{"num_hidden_layers": 10, "hidden_size": 128, "n_experts": 256, "experts_per_token": 6, "d_expert": 32, "d_shared_expert": 64, "hidden_act": "geglu", "moe_layers": [0, 1, 2, 3, 4, 5, 6, 7, 8, 9], "router_score": "sigmoid", "normalize_top_k": true, "routed_scale": 1.0, "balance_loss": 0.000871, "balance_bias": true, "init_std_router": 0.00653, "lr_router": 0.00121, "vocab_size": 13797, "norm": "rmsnorm", "norm_eps": 1e-05, "tie_word_embeddings": false, "optimizer": "muon_variant", "learning_rate": 0.00594, "beta1": 0.95, "max_grad_norm": 2.0, "batch_tokens": [32768, 65536], "max_seq_len": 2048, "train_tokens": 650700000, "max_steps": 14169, "dataset": "wikipedia_en"}
Below are experts of layer 3 (counted from 0) of a mixture-of-experts language model. Rows are named gate (a neuron's input weights, with its number), up (a neuron's input weights, with its number) and show model dimensions 0-127. Each number is 128 + 32 x the weight over its row's rms, rounded and kept within 0 to 255. Numbers have three digits each.
Before each expert's rows: a language model's description of what the expert responds to. This comes from a sample of Wikipedia text that the model never trained on.

# expert 29
Description: Word pieces with y or ly after a consonant, as in Sy, syn, gly-col, C-ym-ru, often in chemistry terms, plus digits in table scores.
gate0:105123118037126102121102076144123108162112101195132166197166170125111115099093124158136129184110172118081153163140154132131110184141087076122183136150129107201114146157116136148191072141148089105132095132128127091089138113145169146086094167027085168102122151155134142086077132124216159107103146120080126103135061106113122164117154120124089139141155139135146142116135142117104172116141
up0:121155148104190120160122132124148170129199187124121121157098080143124103111138115103163159102153110139172089148117117136090082081173127182139080134146136148112117071090155154169066134142092156114121152164089172141153127156112134070189180074119089046133149125087140189173102117098126090139046121176168172122131153114093102122097110140136135116181140142089117083164173126095081135110142
gate1:124131093090125116179098141135129115040132100177110134076128114096146138150066159102143163116152189155156088118112122115146145123059109143098145096170173139093131135132099071103115095196147105084136095065184088109150119156099147136118088120166184093085128165150085071104151122111142149124117111186065143174132094122108217139166089109085110093133127141112130127152111094086100146158079
up1:126139123119136154135184191085128158135106153155106132135122169088143111125122141168119128131134164178113105078129128141124175134165145054132176112109135136126142151144055097112122129131106169099100168178109106143206097142075136181110115091118035116069139121100121080155138145137122193141173114185127159127089139165125093095153107089040123042125149086063165152118122130127120106130097
gate2:098188121142125122117185134101080088111122135123077117142115123179060079133144142127130121139152116145085169117164142098143147160074155174090156102115072109155134179236160117099152118071109088139124067131074141110126118159114119146118146104166130085141134104138165171138138113137181124077100126133131151169114137120152113215185128104139119121107087186139070121121061163162179140165169
up2:175123128140131139159128140156170161121134098117151126127172106126153123115090032116120159118085128145165068133123147158153117106138127064156153098194136161079082106048121140186150135218117153093111192175160147178145177139100143142091123158141139130165158161125095121103141147136106129181122160140138121060117163124063128099089125145136075074113147117143119182125170078105133174124072
gate3:131118046139119117141121157141144119154067153187153138106078164079130138142120170157108149160048093122042205168133139125091075170180119114082152163141121121137075102139094061179131125110137115126180092130113090143096145155109149138137118143155138073155126115154123094133129116102088134140101099122140154113133124140158127163221158194123149131148111120143174202137142150171149183114150
up3:106114131117115172118150148054090146109151105063117158099113099091165115154100108124114136112125088163178147153129137127086204139079160163149153114160144076101134065126148128100085154082120207140084169164146162106116114137135149132132109174145113121097162172124120128104216117080140140186160126142158170180166182122092100091131117156142117109177170118165132115074109116171104071136060
gate4:132139100156117151132044113131158132104127106145156097211143138105072145178147147108095134147149088132173092149159053157115163147171154133156159136137136093177128093162142141066123127125134108148078115094083138163125109103124095141134071131078211110150115085123146064070163135145133201123174122167118133119169158058082157104123075104170158128159168154085131140173125149097124116158128
up4:131097166163120145131117101145147093108120104099139088183185146116154143173122140153089139085133114149144127082131117175044099095139164115112174191133142160150121155135106093088115183099113135118164131089135107168165056143145106156136120083178146120088087158121195165094174130078096100104120083088120175153092140124078147114123106070142102130051163117167115091160182095160175141078148
gate5:097121107130143096105153155174057098061130170176119148114109097121088152133136196145210146117125063146100168085084113082120117210107130138099132157140089128125125077125151124170130170127139166103116159082158109147108145097128138134148143088133182123097081145083093131071125172076117132148090120127165140148090154101088176137121120108139157094056081139168177184193133139152101119135117
up5:137074162131139166163112133145139127151086122109159118124135115135223102133098132116088115125146157093153106139125120071140152147131147164144138074090120182074110164130133133186096146088140075132184136108146114159168106129114146128115140113225057197137173114088136131091160050097067136112127085073153091120117087138136110042116145109113090118112100174109101101078145103115116082144103
gate6:119138115130090100106120099103090130128090192161136136233147094100138126133170136177115134150093136162091125124127190181147123130116160112175100098133099118143116133204129089108091089145083107120096084173095107092124175132114120130122155176110107127161151091131118131130122124063084121085070184108133150163096143084126093153139152168048142146126102184133132149072068092115113209169116
up6:098172155125086158131116113090110148122143135155089160162114100104162117144208139124124116099092133109070130135125164158119203160113138170141151150103146166145099146108147101158146097186128087141123157124137179139156141154162161068116122130134122128093158207079106157147116175084084122104118093077147099089143158197174088108085153062104120182122096180188171044160105135161135136112125
gate7:104165147136089110082095149084056159107162128101132184088114101109094098095147101094147145128112093123076094072143079164128084092100166183065126127140153159036098120116135121103150109169136091105130121118132065125143135150146105111104196127133108101154144064147137157146180177161088130108125063098120145196163157146156160135146157122077116165129103115129120132162099160132057078148146
up7:181148115176116113119117140152129110135189191139126147137132168135082140081139113104140101144174083075081167097131118092182090131102170147141210141097119106126146107106134152126104086117139124103151182096091064117136132068100098140124141080153196120117118194147060164145078117193106106155108146123178154177125157130188154151106146106129106109132149142097178095198108157087132100121176
gate8:186199136094095155126103106151180114132076103145110105133064208172161170168115175131062098090142112114119130189108138126145054113096117105126123102229116124174177112127090148117114101139113130117095125105192100126131117169098098093128131138124116089126112108174100098184059168176087088135138135170131092133131155103118095122134076140133162132144084109168149107138132091152084104114125
up8:125123122103063155098115116157197166112126100173120094129124176112194125151094177169107117084158150131112109195113143122097080115099100147130142091182083059164137101140097126110092123159135088086052101108153079131078118138085153122122166124066107136129099155158067128165075163137094079162133149173141144113107162134158113164137076151125102153115128115164159079107088075084103109119077
gate9:148112074170154167142161131121098110161100182104070131108135133137153136140122193114140091152144121177088100111167147146143102161131208142135119159187099139135179135108112146136166108089141154177132125123156080132146127215122102136112120127036139197076198128103107130115154145113137192106084111146157105192073089122152068092159095181133086100089124146108118159142124118113106154140095
up9:129170080084122112114136173145144082200140133090134109128099105115127120130086117140115112079112130121114131076111185112101103130092154125072185151145152155134108167111063162101091076116134140156094103036169092217154107155166156100112065142137147144125148148062077121142120163107111161154084064074110134131147153134125135118098151165125126060092144145132124136109074061095141090125154
gate10:137145145114128117089083121121173171111075205158079133212131126147055166109163119151132147167114104139135139074115157126114170122096125149178134115130159063110117150145117075129150173128084186134112127128161123100194138143110179135161127152105108131128170087158146116108128191120139113057119093089090160101127134161123152153135134168040099159113169072145197106112116149160082116133082
up10:155137135149137104086152114087134141177119148155160106100115085084164133182119073089104146122189140085142072181189158080119131117109109098144127120133139130133143109165159150148172105106108099052076143124076097102110206129081156169136083120091181119177139162171118055151118111103109124092168129158131151133112141130164162171120079180139080121152064083107145153128142141128065165107090
gate11:153178118100128129086120095154089121063152143110157082122122076126121195103135127075090089160153112153071038154117204090101075106107130081173128143115161091092185193142129106117100115150128099125106117084169124072095135114156121158131104124127104131108079110117123091148145153151117129070169114122150191131136164063133091163131196083159197119119124139120132131140091095098163115144150
up11:133104178111164168141133097165075133116140163106145130144122108102081097119116113105133126089099140153112144116115127151122132138115089115148197141145077140139131142079166116151123174157096060157115128181164107074131132106135127144083154083124072088182171079081129164133144089070098116161163155213139151062095111108051111099129092098122117113064123165097159115231141172123126112114116
gate12:119136158106169150112177132158127093126131109107085177143083087120067026100133116153106132189107092142114142123157152155151112140126132106147112157156157076073100175159126070126150156116165131124141133138101097087126174181197116139151120108126168108123144166150095160113132153156145104047162180076093119191162168074069088144157151061136140144086153107093167098152097126146136122152139
up12:132119092141112104112101134121123147106132162149149138129220133132213165131133167062162125068138178094114130131125139093124133115117148166089104130097082174182176108105077163109145060156145136161116107124171143171105081078090163184122095155128067183143112085136146076169136059128101101169134085178189125095129099166185137123123113144132109118162115156174112128099150145129097145081125
gate13:153156126137110147074123070103087098185139165135146096121114151142061079089092116167111064124164139114120122131068120162047150152123173148120119117144133178172146096066126138150103068126153086116081072142125112128175126111109067098169168068095130118090113127182113051134094087097106134086083156075133176162111133072161152103123100096148102105115124114136108093139128082111130153116104
up13:186115113190140154150141144114147134059124115100088142137033193137135182210140097169108145112134152151212123145114124167166174117182100117133103113116088123076118158133163083096109065160054142149116153146079167129117144134154095162159156149136107115111115102114140122129150074151144117098100122161194097137150106132193150134129124101190108133101107147163179162139162096115142141103093
gate14:191112093155136105130203126141158157131169112155087134102045120081093131157141198190136156072107109145119130111154114106176109155183113147044097165108117096135131154146043133133146169086190128091154136166113136136067144113081083152124132088131160146132132140139109128108104085134149142098091170117130084133102150091148145172125149131088133156081120087099170190082137106146184127128128
up14:099142158103148131104057152142107112137118151099140169176192105179144146068124062108133074178136152115167144126116132112081178073135125097211155081161144152145082136128186126109098102146091154158136133139123108155188117152127175088124120139122066092137126116121137178163123172146105057176181098101106165122153148177100111104139107141157126087156162101155078078128114159126093165110182
gate15:056156079166099060117141163099131148114134118151128162180077145058065158141131118133153083094062121144101130140145141189139183107113090153132134184147131046118129131081098086056105113106138088148176079123116116121096114084117118122088149149136148138142073117171102111092105117186099174142198132084116121137182108117139101147122103086122157136122152154130105133136050157146127168130115
up15:190077164178132141113162125171144119151157131071123157135170108122159085150122131154090129126146144115143110185139164069052088147139160072111121090180119127144080143196136112159144151136106181090135190213144157107109091061167099118162129118096094122114158161088142197156122145141111124196111165138151173110094148118128137158165173158126085153143156091116080126162134141139109076110134
gate16:147147138183068096037127146177073119104159146105148094107089072153138178102121135167176120077087105124165162120104151181106115121142139159115128143166126152138122137080067199094110156141168059144162058127118125096065162142135103113067147164111131090113127117167120163076135106156118157067073113098118122104113093091148124124171148154134164134150092156173124124159113113113156082158106
up16:168118140084087079174094067134072172212096087111133128166117194106151140125125132115137091211148083123111131205097130166099132117124083072178198122116132106133144155109094121128089109153075142143140133118140120117119116093123155118135137144128076157149147140123129023114109171118160116188150111222134155119145113094149089117120127103175129122191111144097147164100132135114149135133128

# expert 50
Description: Word pieces inside longer words, often a root before a suffix, such as pass in passion, adv in advancement, rep in repackaged.
gate2:170129113127090130133129075108101172093129174127088122165135118126061130081113098147122114133130171121075057127092083165109077122187116059161150164165135150144142118134120088107152148118100158089145152161099138113101153089127176123152098116164112119135138160138156136150080170105177116062180114087168150117113072106059131185142169140124219161143101158089173116161094092140158168132092
up2:118052116124152116129195136110106138094052171071147146092156155075157115102121093110192185122181103161134136063093169131162148139171133154107154123166096081168138172082108145108129116066168125123137140063141159149106123060156176134133143105143045157139075174131100123103145087112157132126131111116128128104096118120132079112075089135127091123162089118092105093129157130151066116159132
gate3:117187145126127097153166126106116177157123165191128151173136186161075098107208135098154169160138104096101169107122106127128166152148126069143104089153154101120083134088130087080176140098135154092135147162130094166118141142120196120084125143199109120101123167108091118147075099067108066128135160131140070129080135080176122132088167138172061075139149123125139181112099077115135128131140
up3:153082110153162126106112082166135081120125109071113123084116141100135104119061145153139153126122140172162113145173123127128098123112102146130134124118054184124166147181118158164078126138136094132073121145153196095141115076168070095161160123086107146157133046118173142153153143159138190151114104142153173102155080160076119099136110069048169183134158111161140094124135148109193109107167
gate4:071188142135176142095186111084127139100122108099105068115066137103149106108083091092131134130117149157131160170094115194043152130107147063167099115151142169137063154123023166169161152104096132153157182132177089106082087156141116128151103110125141165084077179133162147107158102167150169096098125131142109174137127126105103134079124132116126113118120132177124122090123153159140141086112
up4:073102141108113122119154132187139146176128167149127147189149060145110128170108199171126089137128112103189077109112144088205144166118071132114105102115115102124162146091204129144108104170182139109109115131059147095137158081163122147152139166162102128148158087117107148156088139131156163110138135136105139112093131149145122096098135145128150079200029107124117158156151077112105103180170
gate5:134141089100076135164150128144114121148054151079180115159174071091099118149135107123061147169117069166092128130111155130134111096079110114085089186154081116084139108096077088112152155114110103152163170187127114128113155075128140095122141074100110171074148136141128187097152068156122124158089092128124154167145131098179151080075182143131145125168158163166099126165087148148107167135172
up5:110087136150193156211133175162154121108122064172122191118125121135159128165101109079149113109116167065169146144106138119143124162140147127137079103113175136116098153094143128152137143104136135120149161092101123129111126200123144162137150122090163090139114164144095121137153173095171080154152124115076111121139098139082179139169100207117124096130034178118155200107213135136095125166123
gate6:075088165106131088072148118105111171136134164114150201170094141143078224122175168093111113165096161120090169068107130141169102168175164108142175143134130114107121080124143070146157152107142066160119121135110125096150158142152113149126061173127185164129169125139051128147130149095148147127158143127214160101156137154167119090102130102144156079121155115121160109118089114108159080107110
up6:065152114129097113153109152127137114142161099108157165127192093106147113043144165128062090114130068120075109110105162080157142148176153166188181154111095149123096186183168163124100129067082093115131080153172115167166127155109106139134146082128108149129172074143044149160088139140120107120113122159104160089100088136141118160093135187091145126131092125133165115089116131131074165148130
gate7:103178125096111175169122157098133091126106087126129117086198076078122188120131083117103093151134105140114114125160142111141082099113143082111136158152169140118111154130159144134131153063156114115094117139105162086167120081219118088091100116113144098124102158089151100123042121131115124172139136153099140155117166115108109155113128197177137038133143096070138163065157120138101191111069
up7:077101140111117141182152134183113171151159175178180142129075117093098107087107169174112139107071187120197153127087092107128133121108108118118160117158116186110096094093107110106116081177082161114106142116106163121106116152126159139117107127134141140105120201139098186164102120178206088118091076128099076110121149167127133116148165085112109159156111111150136139201093156128100192180161
gate8:182168201106121131096068126099155121114118120130159104164149151085090103105139102112157107130107135123106117202128153088149130129187136118131124137193117136109144103163143064145161175089119092105095091118114101171119131086175111120119136093166085136197066118127043099137120060131065051092106115110146156112106155171080100144161150152175111139135180117125137126081083175102130099107142
up8:089134093128166147080167100137099181177127124147109150126179125125087146140137142102069122100109097144148142103141129114111129121123136019186079144120117142081092161099123141148125169111136142128060166164065099195142171157133141160121091135073121186098129107185111163133151134159087117064165079147131115135134196087147095109104178164130106089073112117134164098080112079101134120096157
gate9:131154166151144123096130131101126182156060208115142154110098094115173146147106149153150129159082133142143169098122102136105078120173174178110082151203147089166145155123106087152161150140149103152142119074135140138120067130127149141091144085097140104168073085141108175147183100084156111052093184129144172131142098158093064137149100099149158153087137150142150143093135162124220137134126
up9:127099132044133172135065159090227131186120139141094154145165147143132125199095129199158122119152157130137124135102065074126160126150104090136120146123101115151147108125113144083116157153139066111100218109050117176136133079134164097113059095103102155145126099120117156128106068124149174118149136127123115138148057105141118115081097141144159141108137133087100132137169116117177104118088
gate10:157166087111085084179153093105130085125117161157110089108099116115155169097114130078166167121167070107141153154113159079114148106121117117187129163127117130182139116134114113110143113090131195129143097130116106132161108156149154129140126157071165127203145186100086109160194151150064161120118054082141103141143072155118150158094117178197165085160121137094137152088141136118171149102050
up10:126120110171137172109158112157162146109179138116134145147126113081099083155163036228110140171099109155107139103112129094138070166106125103136122108163139124109209188134165189138096173138085137074106153142105120118178138146154160100168096100076140126149110133126080072100135108086150146142142117123037157127117129094150162167129105112114103068081089100089132142176135095134129139117086
gate11:106109145121166123158151175118108139095161098089177124193150130131136108172169114083085168134154165127113127048160138136128154130120171117115142168095086097125124081165102132161146043074110137082197137155108127181126166108125106133113128164115139126145144095128100129135087120085065139146202105144222075179119098162089137093073165124149127173179097131127080154124145167120121142099122
up11:093158115108192118104100090141134117087117153169171128176193088170181122098162164098172123108105093108046115076145098174104149099119108135124126111134101111122169112163160125144093020101137110101105173097085141170137155082104129105101148089136106103138122127121159094124146134116082120121135081104168135118113067145172081101079169153108138136121100176140151090115077180162058147135090
gate12:119102130159159120161175121186137110110102145101161175129148058090131102141124114119119155108102082175140077094169113140156197143133191100170136154135084134139164122135136133085154067080147174103115124139100184101202114113143061116105111083165096083148194170081135105086154168118100139128158157138161158118105086178069119149119100140119180167164134132176134131110129179152112185091116
up12:128060120128085125058158116156095078145079144119078175151158166093104166109109155139138111119171158148101134087099102209131182086211151106211127127145172167067181128150165131129196091119125137100115163094193187103140098099129129146109126090096115157146097149119124081109115104161132143121122169173188145136095145124137109145122171127156134133131138151082157159138089163130107149167105
gate13:162156173078097145115106112116111128115179119118124166148163102132118101101157134067138157124120076162099132108137166059118149113122154142128101163162110098139152110155159108137113143133111151099111141186106082164195194142189103125103135187169112074104158174111155082183131172188107159117125096128124076202175148096187134127147193117137142164178113105137122088165105154049149094140130
up13:104127148082126120108094091139084139066104142115094117103127085138144181074156122133150149117145167149169094168143084186175111119144166094130142105118148044112138088097140101181120149085180074075135078155167158088116129059131150128119088082119148122129130084136126160109172072118153090168112110157107217099100125104063151139115135157147172089113146145135143111140191140191128172124116
gate14:144108142138158107098170104122117173142127116137083137162109143119057133177155178130129200160121161110115109086151075140135166112169182145091193114166122122141117137174153122101191130126164093096190133125123126123174134133083121100162109125187091136114047156097115154124133108163138073140137082081102074197164088063120179082101146097145139124099064096144131083105113124123144140153073
up14:001130133096132085086172134130190142083159182058123158125059124082178171099091144098133146105175108136128114127150121140132097088144137093129106119123085167079159119087111135124133124139104103133137165169125129141109085125115114169152146124121166142202151175138116151146075145103183141073098154161120091096176068138169061140109141143115150087180120142096135181140127116148114154129139
gate15:143145137102152130116194113155164133116146094113132132193140217095109175158140167116100094060072079152066144108106183177137092151119164124188157106113063115145142142177145124117163078117120131139112098181120128072199070167119129131097126138120140184100120114153131167077145150179144134159138163176178152142125151143152167123094140137089123113138181096134125113067114155141081173148137
up15:110149137108093171111083148094155117142130124141132130162158119110045125152146158123169171129168144124153157178119123120172130152117080082110145156131065099073119105115103070122209105096041131102153141168144126176113134109177138112096165148128062166135084175140133123098113171192126106102113134144125124042102131151178125130106139159146107134114224147163156122121184146082137151089138
gate16:089143150085096130108076105085110088136089116127123125133125075145167092099134057149151078174120124186178123156111107140054100110134092105140125184183130111074123130138119075088169079137095106154061115084110092116078113126078136138127149150162077097117133080125154156151113159155071130119140127071108147141076127151062090113132116176135119090122070124153108085145113114174073123175088
up16:107126146068100096080143144113122109165091105106100094144138088108109171126094099155081095106177055162144131106140095035069153119131121111141125118149129137121121073155116112103124076109177154138123106104159200145128119208125108135138101147083183137140124161130153108105180129062128096108122123160095142211102152168049192118118147129133162153071092164146139096135089103122117111152091
gate17:109080150067118139114098103155158117094105201123111127114122121144098063172190095116114157068106074096146105090191166165148107111118162069170134121115126135146152112122157147161102145091087149103129059148135129130136126082103076130117089180054164198073156170148151142138091105157132136142104120164135076181164175104183128143172149131120142100150187124153130132121130146120140184147176
up17:119123146079161116123122162057128155113109128104106171132102144111168158113088121098133159119148170109112155089147128125111094059087144168144212152114149201154123099115114125128140177183148108082178125100107106119224050075117123128167122150193137157116108123119093087177144181064169097106183090136150097114079134116123111107149088137079124108129133189132161076138107124127132117144153
gate18:190120100137100132093111140080089062110138155148159101173111142181118080101123132159144155101112143146155162145087123152070150128116176169130147117184104098130136092087104156102132193159077156095143108157166076105102148116102105105117125112130121179160129107128108135164132123157140114140150064098125049173147090050112140092163127181134140152104126170133126161087080150159084138207049
up18:147143129153125154165112116149139124051119118137144167135086035149147099108137133116126189107143056171085103119129102184105123116098132178130120177119093145132165136134123167164162137164112035163082084133109119066098169120102079121116077095117122123162144081158101092075174183147110164118124119117175103123135160095134075091166092100155102110110104142099175115131175163176081148155141

# expert 49
Description: Word-final pieces of scientific and foreign names, like -us, -is, -idae, -ensis, -aceae, often in taxonomy or asteroid entries.
gate0:113134169123204108134102139117110129169109127162113169150174101107138127096160138105108208160147063130097136121123152146116091125103071104184133135121204105126193133121149138130143073079086115116139130152115124154143158114167109152181118149101111099125155184130123202098104092120146161163062168095075164115169134119168106184084106137107110175130066096074148098105120074133100175079125
up0:127184157129087147171135114167132171123116151130140068136148085069094171107095101110148116110088138122123077143198090159157153170134092125115217129150144123117123057174121146088136131149153196131122127131152161102143127097133133100125125101118164066090100101128167073133138089088167169102109118166161124128084136156141093031171069121167121192115131139201129121089095119147139133101124
gate1:120171104129184065177186150147159119156131088146150115146112170143110131124174099131146082122140110130092127108140085114141176189133096106060101098129169078165145131089114054099141078144147133150115142150090101126084088072095121059144065082107134106103114128169140117088170174148152073101158163166052130123075124176138095160118130093100114121146129139106103087158093190122143143098104
up1:149107152106140160088113155178101193190104124112093066172126157121083155196105092145089134180178163093191107154133105169124176120115166134124133153134161122113080083165147094095174136079137181143169146148100074130168083171059124172112166111204149152194114138156138139122179129151145136111125172114092160137142157124101131151130158096101124149089069129143141151136144118122158136180149
gate2:118127151174211115154186204109095103162119100153079163126150133156154104097141113216132082172167167150136087114146103225134151117183160179104134130123148110152120141155180099120146132097071120091129107096074124146112075168064130129161140144137160104146137136083130097145149097117128194150110110141102119172122125117094099160105141101146093122132084072124122088114146096149111064168102
up2:115114158137144148068111092164228132113124151136181155148131183112084124128129181145081161074119083073095144149145101090097101096108097115177087130108130128147123161137106128143064179064095170184151113168112129105118186161130075102145104137156096109129136094072109121106133141127070091127134108119135174112126114112155189115058167187061168109088122147118172123121129126102114166101116
gate3:161107117152143156124134070145225111096128103075152153094172094088069138130081152148081121144104118138131117088119092089131177137108109174137140139153132106110074099160114075128204117111098108047084167130148110157090156170156114142062138071132115178117140113126124171105147087107093134126095134089130124160148073193169096160149138163123160135055151089099129151093169129157094131131105
up3:138124086133098092132084067147154077138159064087143127124134062115140138168145096135089145135094096100085129178092149164117160126181127102113101174087102141132095154133178075166108094142096133092122129113122128184137098177095179182160170106061190172166096195127092136141180135152146102102093118197102079107133129160117069154137128123109169158122135092128164102157100156116148119180121
gate4:128127102113103096104091187099117148100163153137185150147108152115122160114092085058169152095146107150148120132153163175116096090148146147122147127154113110156126111110057091114117127118111114116117106201131146134086094098126166144120130193075124139150139132165093119169135160062136015147162148057138209144167101114150173139130083163080160113136159091158173115123105073123151185133135
up4:139122170117115157187164067173136120135091160111093166113120144102139097151144119157068167165132144094105083128177119078156154131129114135102146122137150164107118151188134153110186077121148172142128122052128152167152122190118099100150110105156109098096085137147164144118184145128127242093092139175099125159138096104137088125171106093173078134124108184091096130098159126137123037147132
gate5:084099140124122123090085116107117123114108091149119086068119100119116172158110124182124052126142100158142148161157119151087119082098145091063159118123128098134138091135086104157118110095162087095131088188130109076128130058061131160186106163122119121098098149112165069129154116077078143102107063135182136119073163112141105189149125131183116074101130106178129101165147172117185110101086
up5:085102105211167133098083133109122111084078112150056109060117121113162121085186134142112086139155105156114156151153131118095112161119141122087101159171127124146097161157145111135106137065141102140152150122122146083151117059052141165181145153138112119075129111113148091155114096106106140143131079165190142159114148126117095186118118143207122092131116125155174142091153092135226089099098
gate6:134083119125166082113099119132112141128180118103173064171073152150104114136162080119071122128118139136099147151134206136073181127135115124128165194140142166083152128132144154158153137100085121083160136121160080094163153180111091143144094199101084146144147184156155090175143153137112120083148124101168135121109119099053133162131104100080164094139071103135162134125065052115138092159143
up6:097121159053106229079118126141180120112145164105140086130121121137121109129075135188068114140092179116178096105090157186092155101120124110126142115142143080114129148100144127066120120099147110161178106106137156090168138180138079094169125180117081124109167161063134117127134134147120124144128115151113080215157113134093177129082169134146135175124104125118173134120112151083152156200157
gate7:093153135136121127095148111098105130114131160118125146135136152118085134148175114132119152136191099132136082173135108127141115109163094081092145106157135087132169111132072122126070099057173133137069072113084150132119126130119094190100124129157210181147119152076169070063146179122114155104093085140144167147116148095113195170148126112173108077115128094078148198185157075171142089120110
up7:060112078131125146172143125141129165106104146082157104133134114131182095076163146114137136093061118163093134106091095127115105138113191189107143131168144179153152093095053148139170141128152045154141214172148086129092157130132152114173135139107136094122136140169148052129148139123097102155092115155120174099137080136176082173131079167128101160155145160138068132139169109085165104121130
gate8:153107187123153150173076155145129172165061188063180129136099082085121145146113122152123126162150169100165143188116133139120120133121146081152168146131149090130131099060175122153174084116106114162114085140154154143106112169138131126146057150110090091058142178110133108078099126131142120131129145128124115149148156116110101145152130109103115104167115079113090209159167137057171199152184
up8:082124153127120148179109117162152126155081173038185133102076102073143161113112131109151111182161108103105160138128108147086143163110117136145145170145153074109098106097173156174156142161095141146129070145152151146056128128120136130131086117130127119062128150105121133056092117121175143154121141155136117131106144081128083152168135120096118108118130031088127213171138130096167173128203
gate9:161132122097143129090192110128117168118093125184076091106154115130076065123151113123104120159078131111109158111085093124198124144104212104136131093127137158183153144149150125120130171144103142110125101102187147104158073129147118090135153117148107078113141064185098077172057127089145094084189184137149163152102129140079105139099127117123186132077074124105162144136088089131137177123165
up9:118100129085159142125174093103176101112064061132120059153117085119181113115178108148145181198127096159139083098110098093183114123116148109158093119137136176093097147116128083137088155136073163147162108124170173203113147185080136135132130095113090104112177177138104124174081147114123168119130114194175129163137141106188156132115126148103170104097110177149123160102079135125142135182140
gate10:179144142102160107041095070140154102087079192177138151163163181128127130135166137081093160122067169115142121141150173158162100088187105133144148149146133121108126114105180075097179076117093143076126091113117101110147107105131133141145173158151138120146117095165091098174137108080181097153101105108107113106127134123175110158086113174111157096132112117098200157115098108103146164078202
up10:131122131147106119126153128107096151125168119074104086117090126132064118114106149159140129075193143140111133086112115015138156123143154152174104082125233107146132141191093147161109230064138149105124133111118086166131090139141103112146144146079142114089170118116102137118126095143125156148110124052136121171124102082191135114130147188152103119114163149074157116096140157125153085109139
gate11:114116118132135090127132159094066150131145111166134070105075098128100171088140089138135131102173148152176107146130126139086136144089206119133168137098132072178152068123160112132166135052125157151180078059163124109128122152148127139136078142149158087136111138071183153118105088085133111072170166173145079175140079114090156150114138144177116172083098127112162195170143095151129114153099
up11:135141140108084091081145134126131100070140088158118104112084045122097172099143091120147112119134170136114094108105125159106146164062115162124138111117132106116168111141146143085178085143152109095157062128130095133089123125105100085092073122216143138116107101105140143165192111131169122140143120111141057108139086099165134095079125133096158175052123113105162168116127064143173045094090
gate12:166108104094147080144133149132077117110162116153171134094118103085097130102106124166116164122160076200120137081139144137144080111092151147112141114133164180062168151119087088122087114135140168058073059141144110150099147194144122108099110104170106110123148094055119117101118069160158120162049122145145086137156148040120091148144129114105084096095143114085170132111122112084178138132100
up12:191075146110102083151128074084089075125146071192086137135136169153104134112184144081159098122174160072101175095160142139125108119103069111110100151079123127140163113132107083108139179110125118065107066117128122186078130110110141097087105131119111138065120091107122172177090107151207084152101105120098137118180123098129108083140152093141172151117145133107113060119100090107158119128144
gate13:137092105108109098107154146150093150098162087119062124099144152121081116088112153125089105125161093147070115051095130151092107112147100162128112117172113142137170147078123117179147141129127130075141074129205146110163164085129077107155094101177157125146155134155135112138055077159177146124110173141121122091176157079132160129117193115102139185156109070080117054145106113137189163136157
up13:170106084044073105103155163192096099113099105126083129161099181045084073109117132123087123143141113139079130096125164154086108152163113129091116143116132168116150144052130123108121126117129180067124091153159195124131121121117085175151078170154081084112171143152113131138090101138143103144109133131068138083112208121138165123123166121173149092126102105152131134136101082106157151118188
gate14:128152145156143128128113125147146182097106162189088058161101154084135083122132180200151205136088120142163153128122094169144128170168135128056170127115157168151098093133145090138170142141148081095154172100166136109180104087086086105150115099172181164150177087179170142147094110109118102125126073161083116129113121134122102133116112122124098129109154167109174043148143127113120177179159
up14:129153086124078106148165125106131099148110063125132168109156144139093142116115123100114079153133151101128114150085162101100127156103169127213126191118144078135121124061061178118101154116124143139120128167088125163097130141122162152048127146120063104088086108119143171163129122136107133152119147037150096122145157094162103109117159141096184126073064100126066151102120173075173071148156
gate15:184089109092118115117145161160163159116139168058105109136186119104099098132178127088110171089111139164085067097102149093125079142107159167147165111152100129135142111137156157064115111168119126108164072123154159147106144084130079133111151118168118160069065156106086063177099086148101149092123151119109138182088093153090188102128127097127120163129163146161111078199138087105103159078127
up15:129178161165129110127171166128115104150121137135117090105147156187170103057131142073173127121119108111082180126114113078104123147155147115137107181147037170154151118152127153108065157089163038169120137117148139049135127147077070143156151130099135124148108173160138127159084163123076136128106080183155138110086112088103111144123120106094143194088109134084116078110152128120150166138178
gate16:141144189102082150125085121117153171107106133200192095094237131138203133156188219143122099136111159116089132161137180121063148135089131129096146213158177098144124116096117133155111100199126143122117106150145143133139139150152148119113129083144160166154103163114150114101144145110144136162158143123141095123165140131104087110148116102125166133180147167113104104140138169162088084088079
up16:115170106096087099205135108117110088143124159080114124126131136110058148136027142148111150159115154139189036183101122162153099106185100093190115105123108126174140123154143139121107111115106100125150127104106147134162122159097080117155146171078074098158138134149111146158157136199080101112088083134106112109095157146116163179126132144151094143116131110112161163184141109087056148171156